From a checkpoint of a small mixture-of-experts model trained on Wikipedia.
Size: 12 layers, width 256, vocabulary 8192, 68.7M parameters.
Experts: 64 SwiGLU neurons an expert, 4 picks a token.
Training: 289M tokens, 4416 steps.
Below are experts of layer 3 (counted from 0) of a mixture-of-experts language model. Rows are named router (the router's row for the expert), down (a neuron's output weights, with its number) and show model dimensions 0-127. Each number is 50 + 15 x the weight over its row's rms, rounded and kept within 0 to 99.
Before each expert's rows: "comes before" lists some tokens at least twice as common just after its tokens as in all text. This comes from a sample of Wikipedia text that the model never trained on. Tokens count by the router's weight.

# expert 21
comes before: " in", " to", " on", " for", " as", " by"
router:65 55 41 39 59 47 59 45 45 47 86 60 43 72 44 43 50 46 41 66 52 32 48 21 51 23 29 42 60 64 66 55 89 84 42 36 44 73 37 83 20 60 42 61 57 52 56 60 41 38 75 42 78 66 58 62 65 52 35 56 38 41 38 46 41 33 55 19 74 30 38 77 44 42 58 64 59 45 55 47 64 36 57 65 32 74 21 54 43 56 62 47 49 53 52 85 52 62 35 50 55 23 33 64 39 41 69 72 62 27 59 54 31 77 28 34 65 42 60 46 60 42 67 34 41 59 61 60
down0:51 50 65 58 56 66 44 35 52 60 59 53 57 52 68 47 53 47 57 65 62 66 74 40 39 44 54 43 32 37 53 68 62 56 47 47 50 65 63 44 55 44 76 34 43 67 48 60 49 40 66 25 68 46 46 62 45 51 67 82 65 57 52 53 67 87 47 47 63 63 33 23 78 30 55 32 57 69 35 40 39 69 44 30 28 40 69 46 51 79 33 68 61 46 49 53 42 44 48 55 56 65 45 46 44 59 62 63 62 56 74 52 35 73 36 47 53 31 32 56 48 37 26 47 41 59 44 35
down1:57 47 47 40 54 71 62 33 63 42 18 45 57 41 53 68 49 39 44 48 57 42 55 24 46 52 56 58 52 22 45 38 24 63 64 44 55 48 58 59 74 70 42 45 56 41 36 40 36 33 38 53 46 62 28 48 51 59 65 63 40 56 45 38 60 36 40 43 60 51 41 55 34 40 58 72 26 59 60 40 48 55 66 27 51 23 42 35 41 55 94 68 35 34 45 46 43 63 70 68 26 59 77 38 28 61 47 34 39 55 45 55 85 63 51 54 33 62 59 33 48 67 57 48 63 55 45 49
down2:65 30 27 70 45 49 41 27 50 49 38 74 43 73 65 65 33 42 45 20 48 30 77 57 30 54 15 60 68 51 88 48 44 40 47 65 27 45 73 56 39 37 50 51 68 66 35 50 50 18 53 37 46 57 58 46 62 23 54 73 53 28 56 55 70 39 33 36 51 54 49 63 33 65 58 68 54 66 91 35 62 54 46 37 52 47 41 44 71 41 48 42 45 62 68 40 19 64 48 65 59 39 48 53 57 35 28 52 59 60 38 46 37 41 53 68 65 59 50 89 33 48 60 22 69 72 69 27
down3:82 32 50 57 41 34 39 31 40 26 58 60 44 43 95 49 53 57 16 61 51 59 58 46 54 60 52 56 69 35 43 46 34 48 61 44 50 34 49 50 59 76 42 61 35 33 58 55 58 77 51 80 47 44 35 66 44 51 66 59 74 63 72 27 33 36 51 41 73 21 63 48 52 69 27 51 56 37 25 52 11 51 52 50 51 67 49 63 36 39 26 79 29 62 49 63 34 28 60 52 54 33 21 51 63 52 13 54 54 68 75 77 67 61 50 40 45 39 45 63 89 49 43 36 53 42 57 50
down4:48 40 45 18 44 27 59 39 49 28 49 36 27 58 82 76 46 42 72 55 62 55 43 37 24 14 65 48 40 53 51 43 38 64 53 53 44 46 56 73 46 42 31 35 79 43 19 49 59 20 49 60 30 78 75 51 62 65 71 46 45 64 57 52 71 43 52 03 66 71 62 50 29 76 55 65 51 71 80 33 41 37 30 43 53 43 28 62 54 67 26 67 18 51 20 60 40 33 35 50 49 44 50 52 47 53 40 68 46 40 47 56 40 59 48 74 55 51 43 35 51 65 78 67 38 62 36 37
down5:34 36 52 43 27 51 29 55 29 43 35 34 54 54 43 72 52 30 08 40 62 39 36 62 74 70 37 67 45 36 86 68 59 38 56 72 59 46 47 27 61 43 81 44 24 62 53 40 56 54 48 33 72 40 54 39 72 33 40 40 37 61 37 61 74 36 53 39 77 48 29 37 26 53 42 17 49 50 33 53 53 54 63 63 55 32 32 56 67 40 53 70 64 59 75 39 34 44 52 22 61 74 62 58 37 49 26 18 65 39 48 29 70 26 50 40 56 50 44 38 59 38 73 56 51 56 37 62
down6:37 69 52 39 65 43 39 69 73 66 52 46 38 41 60 64 59 52 60 89 66 53 60 46 36 70 42 48 38 44 35 59 51 51 55 40 67 64 63 52 23 39 44 59 19 60 50 51 48 73 37 68 40 86 95 22 43 88 47 49 51 44 47 70 54 55 58 40 59 48 62 24 42 40 24 46 54 64 65 70 34 55 47 35 31 61 50 80 57 64 67 49 56 37 59 53 66 28 64 38 79 68 59 48 26 48 72 60 48 69 50 35 46 41 14 45 56 43 25 72 65 31 45 71 55 34 58 38

# expert 39
comes before: "-", "|", "The", "In", " List", "  "
router:66 69 52 49 60 51 71 68 61 42 51 31 22 36 55 42 53 62 43 42 45 15 51 38 41 31 54 77 73 43 72 56 85 58 46 60 52 68 44 55 29 41 47 64 27 42 21 80 55 48 64 59 57 56 17 52 50 70 42 42 51 32 36 57 31 31 56 35 68 36 44 62 54 23 36 78 56 49 48 17 45 48 52 84 57 41 43 39 51 62 60 34 53 26 53 49 42 38 60 72 47 42 41 51 24 59 40 65 49 61 52 74 33 42 40 51 34 26 56 45 67 41 48 39 44 63 29 64
down0:89 62 41 59 38 48 54 17 59 49 52 57 57 41 60 46 56 53 18 42 47 67 87 43 84 46 50 32 49 62 69 38 32 31 51 37 03 71 42 46 76 65 59 59 57 68 54 50 37 53 46 26 67 46 26 52 53 55 61 60 69 42 68 61 39 54 62 67 63 72 61 45 49 44 46 47 39 49 25 52 37 51 53 62 81 69 52 41 66 33 43 37 78 51 56 70 65 60 58 39 29 29 40 30 46 64 52 50 60 87 46 50 71 61 51 44 42 34 33 31 35 59 54 56 21 68 48 33
down1:72 48 40 58 35 36 64 27 58 85 61 97 39 61 35 64 42 66 66 51 42 48 57 49 77 42 73 59 89 20 49 33 43 67 37 36 45 33 46 45 72 61 43 42 48 45 45 58 36 58 33 35 37 41 59 56 64 60 56 50 51 51 45 61 59 52 69 68 44 65 27 69 46 29 43 32 76 33 40 52 61 63 18 74 43 14 70 62 37 65 49 49 54 56 61 42 67 59 61 36 28 73 42 81 57 37 59 26 45 41 54 77 35 49 41 64 59 49 67 41 65 46 38 64 60 55 23 65
down2:57 78 45 61 47 52 30 42 35 51 44 64 60 41 24 49 45 59 35 29 54 49 66 58 41 56 16 70 56 47 55 51 47 64 16 44 36 69 33 40 52 65 61 41 41 66 43 51 42 36 68 60 48 59 74 63 42 52 38 52 33 28 57 29 62 32 50 86 35 34 21 21 35 31 42 64 61 52 39 57 36 51 61 36 49 66 36 49 40 70 45 48 55 49 48 49 35 44 49 42 53 46 62 44 45 41 35 44 40 28 70 49 50 36 82 59 00 23 68 48 46 49 39 51 50 36 65 46
down3:44 41 56 63 53 24 46 47 41 56 70 36 66 65 46 34 45 49 34 43 69 41 43 60 34 54 54 46 57 30 39 52 57 61 55 33 51 51 42 53 22 72 71 25 53 62 45 44 77 43 46 32 41 69 49 13 61 60 44 68 39 32 54 48 70 38 23 44 64 15 42 66 99 79 38 39 58 48 28 61 40 40 52 47 66 74 33 65 60 83 50 55 66 57 59 39 54 75 58 42 56 39 49 68 59 61 83 31 23 49 37 70 72 23 68 64 64 66 63 48 50 44 39 30 27 33 78 47
down4:58 48 47 45 33 99 37 24 25 46 55 63 59 36 30 69 48 45 36 38 32 66 55 44 51 47 70 48 73 20 49 45 41 58 47 49 56 40 44 80 77 38 59 73 43 36 29 60 65 75 51 40 20 41 54 52 31 44 56 45 52 42 73 44 59 59 71 56 25 32 45 74 61 47 38 33 65 59 51 59 56 43 23 65 51 34 26 75 29 46 35 37 52 67 34 33 39 56 22 35 32 64 51 39 56 58 48 45 63 29 50 47 07 40 94 40 44 41 42 75 66 42 54 37 48 48 56 49
down5:47 54 41 42 65 24 65 63 38 43 41 56 44 58 58 06 47 59 27 52 73 50 51 03 58 48 55 28 34 39 54 43 47 74 31 68 67 67 49 77 43 40 67 59 64 56 52 66 51 63 67 56 88 42 42 53 41 48 37 63 65 45 14 34 43 82 32 63 58 45 70 56 54 55 54 71 61 58 47 73 59 43 57 36 44 56 50 49 64 66 51 66 31 56 14 64 55 62 71 72 40 48 45 69 54 10 53 21 46 50 48 60 52 66 56 73 66 40 55 82 63 60 63 38 62 75 65 66
down6:43 57 32 58 31 40 49 63 40 38 62 69 61 58 59 21 45 45 35 32 46 26 53 89 57 58 65 68 22 41 48 34 47 55 50 51 55 56 50 43 24 49 47 20 80 40 29 52 79 29 47 62 22 38 84 49 38 37 39 59 47 51 34 62 24 46 53 58 31 55 61 41 48 57 52 48 46 79 59 56 74 54 61 58 52 43 24 46 38 39 56 34 58 60 56 50 65 46 32 48 72 55 53 55 55 55 56 62 89 78 32 77 52 39 59 46 45 45 51 01 41 43 55 46 57 50 41 38

# expert 43
comes before: "-", "|", "year", "1", "2", "up"
router:27 76 45 52 78 64 79 69 58 39 50 39 44 51 52 43 42 42 40 41 50 40 43 47 60 44 51 69 69 29 78 49 55 62 38 69 43 90 72 58 54 24 56 67 37 49 38 60 44 39 75 51 48 61 33 39 65 69 54 38 46 59 25 56 38 29 51 34 65 34 49 70 54 48 56 41 51 59 30 39 57 40 74 55 62 53 24 53 51 84 50 29 47 48 75 52 51 42 61 54 61 63 39 59 29 44 54 55 56 47 78 89 35 59 18 46 44 36 53 67 62 43 49 45 57 57 36 91
down0:33 48 49 25 44 91 41 40 81 61 50 53 32 61 46 58 68 30 31 49 60 32 76 38 40 63 31 60 44 51 48 67 74 56 60 56 54 61 42 37 45 55 49 60 48 58 67 67 49 60 54 47 32 57 32 49 79 36 46 52 61 70 85 66 33 70 41 71 49 57 27 67 54 34 45 63 66 35 69 42 60 48 66 42 65 30 23 70 63 43 35 43 52 45 48 39 64 62 28 60 50 40 74 37 18 51 50 55 22 53 61 61 39 53 66 39 45 49 42 31 39 43 63 52 60 74 42 43
down1:36 41 59 32 45 45 67 65 33 57 65 36 64 45 55 55 17 32 51 32 27 50 58 82 47 44 29 60 68 35 50 52 36 37 38 33 17 29 52 50 57 58 42 61 73 51 29 50 47 29 34 63 48 48 46 56 57 69 65 55 44 55 89 29 55 44 35 46 37 50 62 22 69 41 47 45 70 41 55 53 56 22 66 27 56 44 56 48 36 52 47 52 62 28 45 58 26 59 71 57 57 46 24 60 62 36 45 58 61 57 44 36 56 52 63 38 58 31 45 41 46 35 41 69 49 38 36 18
down2:64 36 36 52 49 61 53 60 47 34 39 40 58 38 83 55 46 61 63 61 58 82 56 62 38 19 68 46 67 50 55 55 47 46 46 73 52 15 54 75 44 36 43 74 47 51 58 40 41 52 38 36 39 65 43 49 67 28 54 77 53 56 61 27 42 47 49 42 80 11 57 57 62 40 62 36 57 53 19 47 17 30 46 47 22 49 58 34 50 70 47 56 38 36 28 54 36 58 69 64 58 29 46 45 52 23 53 65 33 45 57 44 51 49 64 55 56 62 55 64 60 31 52 55 49 51 99 48
down3:50 38 65 50 51 56 38 49 38 51 69 85 75 76 64 53 73 50 62 43 33 46 50 46 51 26 42 52 40 56 64 74 58 74 38 50 38 55 25 25 54 58 49 33 70 66 35 30 58 53 41 47 44 78 43 38 58 28 54 29 67 35 63 51 45 52 43 46 44 49 38 60 38 72 41 37 38 42 51 38 68 55 75 51 43 45 45 46 62 58 56 60 44 92 57 40 46 33 41 36 44 30 41 61 46 39 21 67 36 61 77 52 60 39 79 32 50 84 36 74 36 45 59 55 41 37 43 40
down4:35 63 31 38 46 45 64 72 50 59 17 50 57 55 33 54 18 37 34 57 61 46 45 34 49 37 45 65 62 29 57 72 42 70 73 51 53 47 58 39 49 44 57 52 62 51 41 66 41 45 46 26 51 44 61 37 46 64 42 62 47 55 20 49 50 26 36 48 38 72 44 45 13 78 51 46 16 56 62 47 41 30 45 46 60 68 57 38 54 55 46 41 59 33 62 16 26 81 55 49 54 37 50 57 44 58 56 48 47 33 50 16 00 58 62 45 20 40 41 38 66 36 59 73 46 62 45 30
down5:63 60 46 30 39 48 27 34 48 67 49 29 41 42 37 42 41 41 65 31 39 31 66 35 59 56 58 42 24 54 53 45 46 52 55 70 35 52 34 25 37 62 38 19 50 59 50 44 68 44 27 26 31 52 58 51 35 47 37 41 60 55 83 68 74 49 49 41 42 59 47 60 30 44 35 29 34 42 76 01 57 67 22 32 41 65 76 46 48 42 59 54 68 67 74 62 35 54 53 36 60 37 58 64 43 62 41 56 20 66 34 34 10 47 66 56 46 45 14 21 58 47 64 47 58 62 61 53
down6:57 43 37 28 44 37 73 27 53 62 51 75 76 57 28 51 41 40 64 56 47 39 64 62 44 63 40 66 80 54 55 31 40 48 45 64 31 45 35 67 31 53 40 53 46 50 46 41 77 65 41 43 34 48 43 75 53 60 48 58 49 67 33 22 52 46 59 58 54 42 67 65 47 45 45 75 70 60 52 47 55 64 53 68 48 49 72 85 48 64 48 75 61 53 56 72 34 14 54 48 29 54 35 57 49 14 42 40 85 51 56 38 34 77 52 48 57 53 42 53 31 50 76 64 45 34 44 44